Experts of a small language model: 66.1M parameters, 549M tokens.
Below are experts of layer 7 (counted from 0) of a mixture-of-experts language model. Rows are named router (the router's row for the expert), up (a neuron's input weights, with its number) and show model dimensions 192-255. Each number is 500 + 50 x the weight over its row's rms, rounded and kept within 0 to 999. Numbers have three digits each.
After each expert's rows: "mostly gets" lists some tokens that are sent to it at least half of the time. This comes from a sample of Wikipedia text that the model never trained on.

# expert 12
router:574501623491554501414562588482550489511538528549430415435478554572482531401495439452486399440503502443548413379475422501455396416504490548515423429513390562519444485480506505562501596439467499
up0:520537557445499488410531542543458506451534575606510454545408527449542467507486509530472497516485468543531489420516471435451546560485531439531528445430500536496522502363526506432447511438466596
up1:516362593593503474423531523445559373514539472529456566520507530476486465543438531532520525497438557491500520590480508512565592458572507494512446427512504489576464531473556559463526515554601559
up2:460550507396425458511569473542496416523487560552545561529496560480509491452563517534493479520392503495541509568555487444505510459506536464587391448457513542571502492526492462506526503545532497
up3:531551500455501534592514521445464483509472498393528551485561485499470429524478524460484532481462542389450599487578545512505519422594479448442443537572538406428518466514447502422388566495435523
up4:532520502531427445518530517483530553413532405539453506444503568512450484459512499436504416475449404604515377476498451490524420455492484558545488424504501474498516460553447539507567446444573497
up5:515511566503511452483474492493493570469530512525378547418535500568452533532511523515483528460483669633418512421437502579470451501478549548558475487562635495504566453397470463504556483502451468
up6:541589527501444494494504545495625488490484479423436464488484497491472381497523465510542571500458471509453554628569551543540496441488569490578556526491595539574459583516480498500506464538553471
up7:582570513488514417485535513519559547501453503433477446433561539478536441454500493505559430606456446462488414540497514553519421442509560550457374527516502421465521553412575506537483514563530529
mostly gets: " University", " American", " States", " United", " International", " government"

# expert 28
router:590509585530571472514516497457465431437502554488488405604438518539337461497551512552437577419527480468557477516535446526504516511517589461465400572492533470465511464527537511543504564464526538
up0:536444543525479500396512510540452450503466537481468464482391505547486489565525466500530599542504510573504479487590546444502546496435540493500513484514491448446416459504513460507385604588525505
up1:557513461405544418564413487521491503498414452438572537520482479552547514535543548473498375507348463491472516428596513459533478557477397512459528507491505468500537428452514479523510586540417496
up2:488486557465491475556534530467478362491496646546552520551439558497501508599411555506448493421514542525471461552435489471411510510534510529560530481448393488519441497500473462534519623561511588
up3:602468351492488430495526438427483585483538462443444457492515561474442484487587481561494535523619538462557463479451507593525508448495567514501429424467540624510561473488505521552441486560626529
up4:489516482506489559430513538545560487578539606494470580528552554465496426539449515475568561406423460451495459517451578561474484556488510537451364525612595491542502491528509484572503580533491510
up5:499493549498470544516605539544540523499483479581561489581470448582521503455459540578546545459567501487532496533570567524536567480598473344437563513465462507384464490506482573483538461593525518
up6:503516508539497525467396469542445444496505493550444451525478407544420585514475512470530425541499571587535419487526535597436464491541566506447510526436553502521518520460408543514527554459517431
up7:494448451448583410472519610533520504472457526485471542498543497599507490543488457444527560430543612443501523582511503553420534506468503440562540570449535463472452531519543443453420533513497516
mostly gets: "',", " ISBN", "),", ".,", "):", " :"

# expert 20
router:508488571519525463499563533485417466463415561552514468463418546550491503422513459437418533508406500485520446505418464366579463402519586521436453479540524506579468455457493461525500584527476627
up0:589554486449510351486525550547536413454492495514505594477519494562474507551430495513553520484460512495460515487522546527447544512474556464475498516609536510427476452485510428563493575432415563
up1:453559439536542428483424551467541556515551469495506427480470618489399493473469465544528591519542602386573536520503555562455416526560510500476511505508469512579449469512548510554502489591481449
up2:572569532488492479509536441487489474488552607501477487510402481572454581461430478441474559512543543500539486440450544447435434460582464516423514440405498534433509556450443472613409464483495499
up3:522429488490439528413513510609534556485490498448560428572474458474553526492457524564463559492379520500488453494586479591509469396513565427534562507566518589471459488519400560486471546547450592
up4:540586498430533552601476462529453525507446589424461555509466498521490456471513550561442566448513573401490487542474461570471479472485537569511412490463433635466491512454492563532510563502514543
up5:570451435507530526354533587452513531565486541463445534520485488458553554497482478507409533586439436510460465437461516534485525548468438442449431515514502408554445514544455492536368392480589523
up6:480390475492515430479565481464516487640558524428532508458481451506422416571538395442592456520574527464480484523456416380452461384528496449473533422572503501482433492507550513520405441466504542
up7:539440580529417495473526651482494465469554495539477515466491415562372511502513420449462520466475569466446446540495434544417490467496433492499506479506456495481530419426491508536452481468478446
mostly gets: " wife", " Chicago", " woman", " Anna", " actress", " assistant"

# expert 16
router:508487571515526462495564529485416467466413560550510468459417548549490502421515460437418532507401502484518445504424462366578463400519583516436452478538525503580469453458495464525496585524476626
up0:484558512554567420578492461488442497563460482614389492471476464493455508548508461570552549463482578641516384420472463483468482466569527554541461445518520552515586464589537461506459469500557606
up1:486494416499494477506499523468508440458513510451514519536560522489528572457498586452499513466459383490499513516523502487528433398456386444529463512442510496478443524566471587552546516478495453
up2:563478473498549472479523522513487468437526517510510551443384428479576488490537569506368552518578453517540539524483440615453546502553620557460504524443504519565550462419502512467469548437566574
up3:574628467487545534403431483485553537429608465514474539510505509533408475514474486452461473576569523462528552512439516487441461534478474434508551496459502569525477558522549510476469417475465535
up4:476495526502490489510546423451403495486592627489511490444547540586486451435546526567444502647531535535528517441426440481527515431518540444498497450463487515409469487469534609474470575512526585
up5:514587443558481506518486488499463549536548506484529477557423542498359509473507431553534467506486498580461485465460505470517404460526450377643590418551472531577548454547474504452439512558559528
up6:578515506593546479522449617539501465455408438511558506485488455425485512474428414475487506500501544513546494450604471433584492504562510449535415491544505552507557398503477456493571505464499482
up7:481511497510511551469414561447531471524547525533534464499483443503505463544518517445424452531510525530395518455499528506476466481495473467443504516539507472511429451405511595474481338557499533
mostly gets: " R", "|---|---|---|---", " worked", " Re", " Apps", " re"

# expert 11
router:502497561517506470508568554476414462458411546553511463457427557549488523438516487451429512528415483483550445492444478392587457400542584519451459459499522493565465464455509460510529618488467608
up0:576563523497521470530508504511631473480537505529496459453551595472519454541527497575487501567463457507399422482464461537475561481466516521519497507443477547553544447484577459516515550424489508
up1:484465544409559479533467587596473416414646512610577536451553494528579498520468614429461572561402515496464500544444454506504408438508571441560503473512497427516409529488518543498474487460525429
up2:483493513465511461459608590494387413523534475510500478478546548460386552551591582358460567585506464495479516530459460473575616492457520397402507495529465529500545421488474521448542564485533441
up3:450554520507464482400561564470442446525518469552568576438580474521524465513562553408520555452458537460584502493427494542553464414493477512573547570437525437506478448471433500491467408391433543
up4:497458458490453454520569482467546534442497564531393536490546497465612464525537534497530469493492540490537453497504534577540525481428418586526424484538468655460517579477604485653477521492498468
up5:486553515501529477511509642551445461483513547564506440475526487464463590492538556457507565511523438473570431472530573527587491450492476433542436515471482442515529489570516406463429571548443442
up6:487423538584436432560478552524538492495555499527476527515535581574483539484497538603442554559471517543506503512548506465523507488488460417455449469554440550537449482489452417411520611467511532
up7:540439465411433454458483490508507514421457423553449503487541508413462437432515550513435529550607444471580457478538451486563548553552520466434547451459475565592541439511583518417502480386435462
mostly gets: " Q", " Bal", " Han", " Rad", "arma", " Li"

# expert 2
router:508481567514518460494565529489420467462414564549512465459418548548490504424513456427428538507400497483521444501420459368586458401516585519433448476541529501585474455455492460519507585527474624
up0:457477438344518566384476578497448454524434519532511422519482489490441474472485547521562393450518435487455529454468495387566512475538546419534446573464465525629530553528574493499581576465522554
up1:493490529468537500481476424463488480560504442498443561444507572587409453465557410551477562536504446592533543548499504545524451515492518373447413510451483576515539467547599454432551504439494586
up2:482454564563569464493484459555344570445525482601566498584472540513477502430527491448474564448571523479480616490435501477510463607627580456502441427429565512471426477502615439504445451590460494
up3:579532574524586430418608516588449507477508512518523452508421665441446561432490542469429486506515433512558561468490503478540469460616502431430521475581509469548558565543524427511541550501548498
up4:474399498514537464502608510478538469556552488534476504516474545532558474458479419552493450461567454578529432496543544508462530546592418535449426553414499457500455560468564566495543563530408451
up5:499415464485537505502532509510527481505483541539498487497452585565478505469490461593513447527548548493415434499543539550490484456535515483548557466561581453485480565454445506365428541535467523
up6:521502443420528491528480543497469469444454498453500515456472560586480503496514470513490509493494531527542480563572485441542512429572409546437594534580560415493478450545504461577489583417406427
up7:576459471575613452515514464443475468499474525484566492475387555522412467494417463510529561523481552446514531484423426564408482454468546437540477452531476517461473522497506445520415469492471525
mostly gets: " John", " William", " Michael", "inia", " Thomas", " Robert"

# expert 9
router:632500508446492503488477463511483503488415585534506461477452605525440540462596408529518569425477456526495457511447491444452481450493533530419502525524555545473463466544511575616379491559502517
up0:599414405518512521454486512590504401484483584419522544446563451582468493495489481527465483506501404536517545442471465477414553439496471486507491462521567436470417534510512436555455459520493521
up1:483552431442445416575476564453526529450496549450496471499470543479510535412511466473486499471581536508601501512528461479540546542539534443429491540452560541625362486576490468563543553464498553
up2:473499466480513461505560559514515534434461449444457481539555540352508505453471529615437498523564511538499513465590400469532420450526414484518527450551495417554551429507546499570451538432458503
up3:517399461384472504502476549448549471440446448461474541534520448580610519489550536466503475520452458453470415467533415479576526563526529582455582468547504513439537488494430545488456582565534456
up4:472525576535568488485495458481475501501462486564478549413506560535474424560528555474482568535549444525466563550408565546456489581466462499461426539554508490458586557513522501534421521548561577
up5:544546523503489458485441480465485433553538556539486567537519511492516553381528544559389553552462426561520514482598559577505481478536535633421493530575457472517461568440465604447468542502459524
up6:560597455551515507429559530535520599532356473523560486459540534555424541489503463440524555509385450530537423574569457487521488537536516531421459455472520424591511497503433484374525517508474510
up7:593483376414531483519404433507459569450533478421395551464540472556487452478492456511471470499470526523523470447485443462468549535438458500419521473457567580484473473559530545395498572507441501
mostly gets: " |", ");", " —;", ";", " Nominated", " ;"

# expert 21
router:553485515511565469455531546418506470478452507596533439482469523553405503485568485454430517436496523503508508473480442476431524510504586534477465496596422521498522394526497544494445485550478540
up0:489505494525500471545531427556462475463437497514534499492456486502521423552582494607532466513488564487559471497498554444501508472459553623531416464467454461457534512437510436551569517452601514
up1:440494451473506457545478461607541512489473495449411519433460534476534469587569563506523544455387625442522508540513422483489533480454419480435453607510607525464401504497542432426461467473489541
up2:547549536496520524498528470490508565437484459430507470474486460524531519440436465517508499488436543446577482493561457492530473511450484541509492502537463521505458567470559465505561536429439575
up3:419524487539506410463506526526499489577502526556426422541582491487440544501546504534525520521459525432544517436510522487400481565547494500583501484419511522524448515474509552473530517458595476
up4:505523518479510507435483470470595613479467512551484586580484484449485590446513536548503530427475484573465538610569442482527567409502457471378493514470493518543446456485566570499563469551490429
up5:439505550523485479511404459508537491464541476522538497528567462506446608473583401483388498496465497428485521509502463431492569442484501494514438526460555553408462470515515550504428536628463562
up6:524608546570563489461552518520577492599517554484420609559516535494540487456482495584509473481527510469488421477474533464474435505469338468462483438505506450481499521562415515534571555480436474
up7:447487474538560501550622489505483502540512460487478513462352475470559472495452530432572522508466587388433492444517462477569552490544480607551392515579506559557498479416470438458421541481473432
mostly gets: " that", " which", " but", " who", " this", " where"

# expert 25
router:494442489605549506453465587393496471505507518508475420429501488508474457472505409521391455477476518468529505448489578502505466470504510536496517516496367550624510462507501580566419552554416466
up0:504506547573566481520512530381469485477494599519463497565450557578607451476443519490602445548446463544467513501479411472511568496472496486446477431496419521445466455485528500517538557506520485
up1:504457456520504437417515427489579457615521393557491492546533420542440507454497455548453528426534551520406513479445531519479471574471526462496499470526493513536499532486523424559455537494427510
up2:542462464502533484530450549500450491511478469517595411516483417537506503591399494443571558540497481475519479487490441534540484492552517412509476517575577547525526552494495486530588485511557449
up3:474539461455516475492539501463481530515571531479489536490553504519493519463393579534527492514425513477485458577551477451483592468565352485473520468452472517565509500532453550490496510425425569
up4:525475433479545482381450557493361497464494473549510491489526466505513539577591416479584430514514415547500546507561628548560448501473542443472459463559443556502628534449449537496523508513510464
up5:529453474598554527551486504523530473503489484518487438443418502427445553594511503531531464518500578456628499418463474521580482471478546415466452554570461463498505502571450625507439534483491582
up6:578482520518469443437474492450564501488535510550476466444391535488502600469522534582516537514488497524510480484431487382534427523555534547466507559491545518491476551533420548501460528510394508
up7:504510490551549488476425459534517513428497462584402369476477420553590487615521439403461421478531477485497553456476516480492519571509450493641560472446496467456454529553473517539502513460445497
mostly gets: "based", "present", "Early", "Mar", "pro", "now"

# expert 1
router:533517486601628474427488528500539490509523477596433499451428549545511524492453525496427525478485485525449422477441507484434412487495541558436541473569409557536521476604390617489580540550482466
up0:500444567510559531461532441458543544545406451533539461504477554538544488440507530550520453487474571481477549582518541412521451465528531528490512439500503548555424529397498552489423468478545561
up1:478405519501519548401474502490539479457512512602510552507472447424423572489539507570596537446427551540431487453473500526409530455521476452532496484482538483427476469506553486580545556525532470
up2:543450528468603514507493490446560493479475509485446456466521593457545524478450464431423407464490649580414550469419446517564493476511443515521549520467413492561506516602436443483597528447450509
up3:489487489529528364523590490479470472360404505505524536521584579520451481519461552500528495443464476566417526407477421588417542510594483533530513512574443544454580478584527460539512490562539556
up4:463444439490467457525556511545540508515544559481503512498483487520520606607544506437511544447483585376515470498458501430599464466379397476553449467516485556491452437539556462457482481490465471
up5:504483492467449468438432460534468448581430459519485499530497571570464464566514538552558536573409473466447516544494432487645495504497483524455568493562509546527671446549432535436581436579493570
up6:463578430482537490357526530470520428474485524460449496481398464589506457488581408488441536536480486587524462512491476469546514519530543451549559480435511566516459481511555452502475484527533446
up7:562461444509553498537507473541475473479478630489470522455398585444480567446610531474361533450509557546558449570496559454480499501557561556426405527492541500491469473465520468542483478538409513
mostly gets: " League", " game", " second", " series", " season", " first"

# expert 17
router:596494461567579455508495553442484490557560570534506341474399509495459478473488475489497502429491460516569494540453488524539445458498588515535526569511511447444499462541481542522492589452476467
up0:532448512509506510552487557447582421502385492489529572445572554528485404566549570505523446500547510487598484450432481552487475445513508571504458577484494521534403478542504475480585535515512486
up1:571588471385466521519580545469443431507533506562531494456607549581434423566515404439436468489509560523483489549455397529568560524594511491523505481494526569542467423590445501455530492402493494
up2:482418447445538443500492487526559428670437497527493502405554551566423415539435558461550540467637500534496510583457513447498535537520532504528503466509494510508559522564432498501472428525440532
up3:488554448494539460523525497503472466648496497433576402502517559608554602480488531592537484512566559479456480495482506523578523432523465438465458501451489391561490526516463531588510428491417519
up4:510562534473568457561500566596458588461489546542466483440526489559536504512455601477510508448449571495568427480514534431464461500478540462464559527416467541566469554375470573503458568451511540
up5:553545539477524490505561475403515504505530409557438456571516537427470455471499548534562490489583500529551544595414465379570584484534530472487461551491507529543572570539482545441571469506457591
up6:502389558447563474450513554529437516560448554561430514442377487504452484487538519576592540487504537537383520479514576549484489461523472437506399506551526500383440440474486490545406430438504479
up7:561548502419509522425514502464483550482538492536536418478522442466486477516451482496576550556448574560495510373541559453497528536580472556525500506590511549532479599463469544448491528527491483
mostly gets: "Personal", " •", " Coordinates", " Location", "born", " Died"

# expert 0
router:508487569516527462496564530484415467465414560552510465457418549552490500424512456437418533509404497479518446505421464366577465401516582520434454475538520504579470452457494460523500584523473624
up0:514489541481525609520559491555453462508579631540467426491509430541473463443580427510423413410444494491525570452546483489418486399477448510565525417459456437589504443453493569563582445439391605
up1:490489576376461367558534474458447414482486499543462478471470493481497461521507531479533486491476500460546494524428511451484545479555453485496459468479487520604440469414521584558518406455593536
up2:525407397535540455467479519567368505571505606463554494507533534459461469483499475506420496461424516559447449503540491484524603570473413541550531479475522565510433489431511512652495486533498506
up3:512474568454433450522489521519542508540501539417598500380497531462458534498475457559457485472549472515512524432474478489379515485509454406476428554542636492493610564550548467569425457518545511
up4:602493395435430549496445515476435454568523484508541497496464478486494481464419599483527495488543427497497523462506582401502468511543470485535445521493496514422484432504538571496554495553479533
up5:610534491534444588496554522431443479490505672494487531485479500577530426442493486440498455481521634565459453510429511545426436504485560507438474445520507450565517538521507428480476494480409482
up6:485446502472493481485496546461386490552428537498499469575598500430493505553451541564494422447460480521450533469534510541629514448399495571524481464544449549482536495494461485559526534538464536
up7:561501571521502421483590551537522437525525503530514513531531485462400527409503585527420481507545396461494569385519514502482507562505386475520475474548498553410549469540592531503465545520471530
mostly gets: "ensis", "ō", " Tak", " Japan", " Kim", "ová"

# expert 27
router:508488572519525463497562531486418468462415562552507465459417548552491506422514460432415533508401499483520445504422462365574464403516584517435453474536523505582471452459496461523498581521474630
up0:515592496437471417515623543555483535465500538472448438528390483568481463507524539428445345583460525455543511515543593539494359486516514471498474446556532439424513491552432499509394503574597562
up1:525473498520509471508450567568430527522459473476586517498544547501479612406539518449401606574487453490458433476461453532589493590500432521588409568474558427573379436460539486543424442556568532
up2:567444568428526513539554540460529506453539512543567460450432520574526463481622491504527527523429457552517398517463480499594516407500536447513465515612493524462571495508550470533443564445397501
up3:587565417435537458477517484560473509505507447576480529446467425474517491486410565504488427378517513442584554517605469544539526472570537641565472422575520557514457504522495476521501494494630481
up4:524504419522513448466499490535541529492452551503479448500488465567484535497399526600544519536476455445549435556481500572501496516477553591472402504502464422542478519449540501487479457474448537
up5:598526555484522501586477472503465478529485597546449429540484459515489586582471510537480524548481573448539533540403531530531541464519501539521536611589433510471438519509458478493449525392528561
up6:410486535477533521529604491570441508467523550532517532546535611468552592538521488474557442562526393501536458418556445398495385452501460523490465562516467532483455460497557421544480459528429569
up7:547506464431521466481546526586593495456517518523497543426395574383485608489542509537386409457491493459570515500392434483450419495550552541551476500513469407493522496441548498550517521533515444
mostly gets: " Shar", " Far", " Har", " Ak", "   ", " program"

# expert 18
router:525532428538500432498516587510522498541462476543496464457506532473465475471481395497549558472449485485425445516541492485426481473565494412452515510511477515484464373501463490512470469415429583
up0:494475533615397386553561527593559501471531585457490468617421504536517392616443516508496492443475493510413536562508495524452509456480436491469489505511568520518558502476513463566498459547517538
up1:496522555525592487450491385454502514454511574479540532492553483537497500402577450500444490484422537569494572477459454476552490572485472533583527535586546451471500396557479473498500442598553522
up2:577493498481477442559552487519538561496533609517476510469456425485425428454421512471498488424507569457634413504447513522456428409504460458481529438528528449460552457530392466509496552555471528
up3:417557471499468506407424462531526519469451447566467442528544454508493497531541575499512547439520522477439513538487471495471504519540570535511475554512542493548488544508566489526468519457473451
up4:507561514512545564507525548506597531442492505458432512509487589477573493515546506447404628440527480489490399590537519517507590452501473477529453514464512407490533445509389448469428506508470527
up5:542436497439501525443572403438539488528449425576520566511420642529481506534466518583510540456526579451464563508516543415465463486405468503545481594494558570525485468556505442535482446430416497
up6:467504619487558517459491430466520446449495447514501579437471375468497542418536486544517529492412500491423538564567485587529522525567508543422506502473335566427434535514500533515494458483431414
up7:474412457484467456528487436470533587431511556437619488539531527513524435456432583461471481581505520531576446455393505538526391555501550472507534481536545491501443417471511465514522549553452493
mostly gets: "ec", "oc", "ac", "ic", "ar", "ro"

# expert 19
router:574515493481497460464532491443511491469398599500535464465485581593475643456551483494483509489481516524438427524427497406493468432533560578490563525519514582512456469368534508540511477642430506
up0:557490491587529447485522527506485451498535600488586541431490525447561565522508386521445451555573626474473498525474517468456591479522611451523471520450510361404396496495388542554455540438485451
up1:498519536505553544493651504455532449460489453512479416425541504537513544522412488525478518537423513477444433409553442567453436535517566500470535550578458547508481503433442490540540453425553369
up2:447494478453425543539461491506414532537454396423551459531504483498414532504398496389450516598516387438581494497478436474503484519499595495461509416572517540530410445533503560529606514479541456
up3:530461515515471513599565551505552418536532459523609434537454494556506402431525545497576543355514538475457413520526581476507550483557424505461574499511480467506446496495513516493387511551443480
up4:486390538571449471443575486466594491381540431416498456458460448584425604577522437545419546543456463446471563458490582576431507400527514421493533517534453547440554434585469467411536532575561463
up5:551543395492468469513388472490531580528550546518529473479585445443482464482562535577482461557452447544481469513506520510528523462467648505454542560475541485474481425431510555575508535546498548
up6:618519557570546496497484648440562543449436460498507560458550554504423453497457440512563526559529484458517589513492456546466463446483508454512500576510593439599540477446491516567545548480531509
up7:476521482538431454565468498486516540482621543510507553505529446637483586549506585527464477491549459513545507489437528472440546467516549537447418522555554496497515522482508506524550464428439518
mostly gets: " MPC", "|---|---|---|---|---|---|", "|---|---|---|---|---|", "|---|---|---|", "|---|---|---|---|", " —;"

# expert 22
router:511489572518528463497567532483412471463417564551512468463421548552491505426515455433417535508405497485517444505424462365577463401516585514435456478539522506576470456458491461526501584525477627
up0:524585546593519440517418494466542501398536539448445421436515496534441460515575462487535567507418515560491441448506569435500569531470522533434526530416488476445460581538470584442475554491454516
up1:542552430591520493485541498539616377446552566518467465482426530551504527533543490451532488491563425518444482458470483559405475497603588527468526535427462453496456423484475467494521557656460535
up2:540468499475538430514458519384546503428496514535435516449488574522549525449584439526558550473490502545530548487426448495518453575480521441526527465413496546584458529497583483549423507534475544
up3:464463524518544452620467497589504483562478616542579473456532532571477499502517470543505491401483460455528526429425482535479494511563498504547471479480503466503583469418486509587408559547529456
up4:508506537586584443614468547505553535491488557438462491388416537484483543520487488466487511542410459518452525409449485496489518546420523537454513430444462437494564506485511470560528422470505525
up5:548479517508525494547471530506431540538455535541556421428463482484489473476505468530532541493527503411579428482490565496439581528481571494455547460481493440506492491403421546556518477490470563
up6:502498459601539490581498562490463446501577474505561536460442568534488481434472480453559512536523442398466388465542473515509535437542466521477476432530538492484492477446554554451427586486424625
up7:445577479484622538462575472494427499490465412540555555487499499508546442558530517562613585470504456493541488503459356470502630496537468533490527487453536489453560420521500610556508581614527537
mostly gets: " BRA", " Inter", " Kitt", " Bro", " Bor", " East"

# expert 13
router:512433549530517489455591527404456485441443504571518521433414475519511573468453413423431517509504506522526492418491420424481512511540605545584462565553420605502509496531563517517427495531518565
up0:614544500465537581439457542525479456542488542433406478404570510459437417448449495548483442526525466538424469537500537496488487492478523434486445511545422543463530581475427424518528510519457432
up1:515454527543557495569494516504423545500524500532392478455488460686485434564445508533526441553483549506523463509452503472458484529517551512530550444503344496560427493424513542471425557456494639
up2:587519534462471507421466574484550504588516511439544500518484494530448423459560463457427513464491473587541527504564541525568510463488454443479436500578400476649464434527510514457544596518482525
up3:524445604540521415531556513546532470537408539527322482417493488477534541468520497537489485515443427500442471549504533457512513544513612564488446528519579465526523515589540523496485511453494461
up4:510530467498486514490579511533439479528508496456512561516427492546480459467515506515500541426444566435524415476508508530480512415373556439612473465423474503536485553490474495470483487545453503
up5:593401539495480438436450449559574513499525545401456496584487420541524467508445526531547457480526552492433442477505565466482495486432528466576502573467478587563462455554510549498543483485498551
up6:536416495425491454414517491498451544539524369496515483525464505510368584463510485491403463450468437588514496670589435424497593519520445553474510495491455515588521481501491493422575485494563605
up7:462525429470595540559481382515496431464562519555514541447548483470451467519560529500568581497435576499483500371540483534505563474441525546471491532500479559420485582507605488463377500575633569
mostly gets: " the", " a", " The", " an", " his", "The"

# expert 31
router:506489572518528460495565530490416469463415564554508466461415547551489500423515457434417534506403499484519443506420461366574464402514581514436451476538526503576469455457492461526500584526473627
up0:464448488520477549507556477493503457519560507562500599491452545503431473344495547520463430527383498541574485522450473499496505470493548531550510527506492435435484444492549511514435517560468558
up1:504529578506496571500547609506475556440568519465448524459567607453511540446540476512512425517446458443490449441455466520425576410510643580405475473443541508470508456504561542504492572473504617
up2:552451492505431510511514493400474507417555484530550448460531451587517513456405488464402516544447491546516501491517482507394519491467482566428620378478563634449521509519491491551543463531476491
up3:564500391485570499555583497578561473413376467557506540569506480498462454497466390481397532484488580501417566566515472505454511527479452505502557475428500459549467537453427610528478454500544514
up4:512480451543507466556430411514576483522530552560418538503545454499486562566540557485448473546494499413525516493506484549440514476421465575479542498636431468415595526556543517485460532640562491
up5:502459587511471457447406611453447522480498507518568535479507544506401475560498448533429464512455483475565424480537469433430508492516576476492407457514504488550419464386479528463495434361459563
up6:475503443541524451416420438481473429529567496489483501525519509441508462563493426461487454465428491514434528534540450487557476446514520526524530480564514559459573478409489580609453504463459503
up7:473542483478531478471522596423594599505479527513441413536508522403563533469458548426467491500560485507458454506469499551430587552444449487536454580502498538439534508558470440464530501409488617
mostly gets: " St", " u", " Nar", " i", " n", " S"

# expert 24
router:510501567518575446480514462515526378545408530494511446464439450580370545416491539474409433501512491429547503523484470505522413493611573468458517555548527599528509419444466524503480449468476575
up0:571506474546469466397487436507587510562448484472537481536529469578501536553439500552441495477528431416372463445557569388470487573499507530468423455472475510528426539502566515450494472497523523
up1:550578543467529464439516579492473444459479508500511481441446569488443486463498447535489530632433571454538459554419542552465415504469547525537412552436508511465562497428447480503457447467520506
up2:585489513435488407541453462425573534478447476589514526499415550537555445474506574591524537422511485459491509588500503467577576499537609455488531461451427501586532507504463464412452482586587482
up3:517517476481470524521442425390589454454514530553575397500464479370589551527566457522439535495512505480524497513553446533504527429458486426510471460551483538501481415465472530588559522493447447
up4:536567489442487580441516554488504526434538493620556596463538561535543499504535459445465575525507472580489476445489569570540548561451502557496545478519467404494480501492504478506512504423455541
up5:450522490533490488369484488483622558464594394458512527508483508497491522550493457505471557494441476494554513524494470522498455515482513558549574445550396439501486534502516492572603503484451437
up6:486434464522548413487483512477544473418439509423591417479511527512519542500383493452441491445492580542493488605543477543544431563574538498521487524515530539562522622488444455507439431463509449
up7:509532416508477533571437567488440520474496562547555416499478428567521508470504527458509520564613556468548535490505457459514505529487481488599519478616497449527498602408481536572464509527450528
mostly gets: "==", "===", " ==", ").", ".\"", "\"."

# expert 10
router:516511463504567441502565485512435494488496489494454508540486538603509504485434435502399468464436498462545500498491432508552425470638584566545422476535449552599530458521418524481481552506465475
up0:517545499490528473534460568529447418559499462410483537516484506561425449586557445432493478504453493477580502509470483559460478598481551525522548520534538477439545496492539570500440569401470444
up1:543446451537471523482504482519536464571540480464507491515437539487571584476452460560401533548482361367522467460516576430539428541556471484603585488522399453403453454444465466469461504499478513
up2:456461524454605531525529537433514407465482527527441426549494466538483444507458373444509476474507541446510471602522521564486448495470451510499491455381561393603548447448384510405494530477470593
up3:587494465536404505526544536421533495528410630585427497507584498542396586493510592416373433415500468522527466528516395502494533584521497520446482522462505527461590433559477457503491540424471539
up4:565440491452507492553453494441513442460554585472588421471506406516493566498468485492475560438536464436579442496419561491491437481562538606422460511423511491471479508491495436456581376511572491
up5:514520537489522501499561488519465463435526567438542458466498412492482456460567541435491515620497513545492482477474491387493499478546515484594516529491519465530564537528441479444497561565553540
up6:575472535409479482480543496571397464451508549480453503461597434557476521467474428570498507436473583534425484516445437427512478577547518402593466551466543532492540462478518435438461589473453454
up7:547451430416463480509580489522491471564460603461526543488567495537514477526399538548489490452503505526385518551589466573525494461494395480442469577503419548443516467569455507529531466496487468
mostly gets: "Personal", "History", "See", " Genus", " Species", " career"

# expert 8
router:514504533502487401455493539515463490454453564543491472441502529509386555478455409502565565447404526462439451501527436501528489508534537502532458482521525505453496441395531515533509586486512554
up0:425454500422527414512445501480513468467535542529504506503485464506436566429546536434468498531511626452472469435526480517466514452494510344513507481599542495472556404484470533501458572499557578
up1:552533433399489533500455470485477515604535556513470505535551510531577612376549501489520434571465480481514468564516570488496532525435459536543442414582458462460488477463442453529577555540486562
up2:513481550569459555483490481501473474490491396531511483556486537479455441503528553456511489470516512527466517543495493436434599455480497459597484507412422583484456526503476536578540533545475472
up3:446604478463540461391446512448490518458446524473521523526566487467521537538436476547549444539405531567516517542485515530462480499608469449459575575538458465528413518501570448524498509445494506
up4:535425496527468520520446453432457500486523520506496478518510476526507447545541520410443449421439568430491543439439424399567572460504436495550541493361411496585329491448506489508516471506466572
up5:534509545510509542404500512446520469567507552568497474419605498588440526484575594477436540511505499466579500447475455615544495549519498508489439497467469500479584493436489456485457554554450639
up6:506477451478482531455498507473478542466509437470568449504452483505401408490532468404478473543437494566549488419476521491361569511567434584525522560467540469479513534480500508428530505425484529
up7:423411467515540498618474508557498531523455461476398491512405538511542488544482524523507422484513522502467492445525556494550439463608559493577533466525478564537461502563466531500413377495492588
mostly gets: " Gray", " Kim", " Lam", " Lee", "ck", "rey"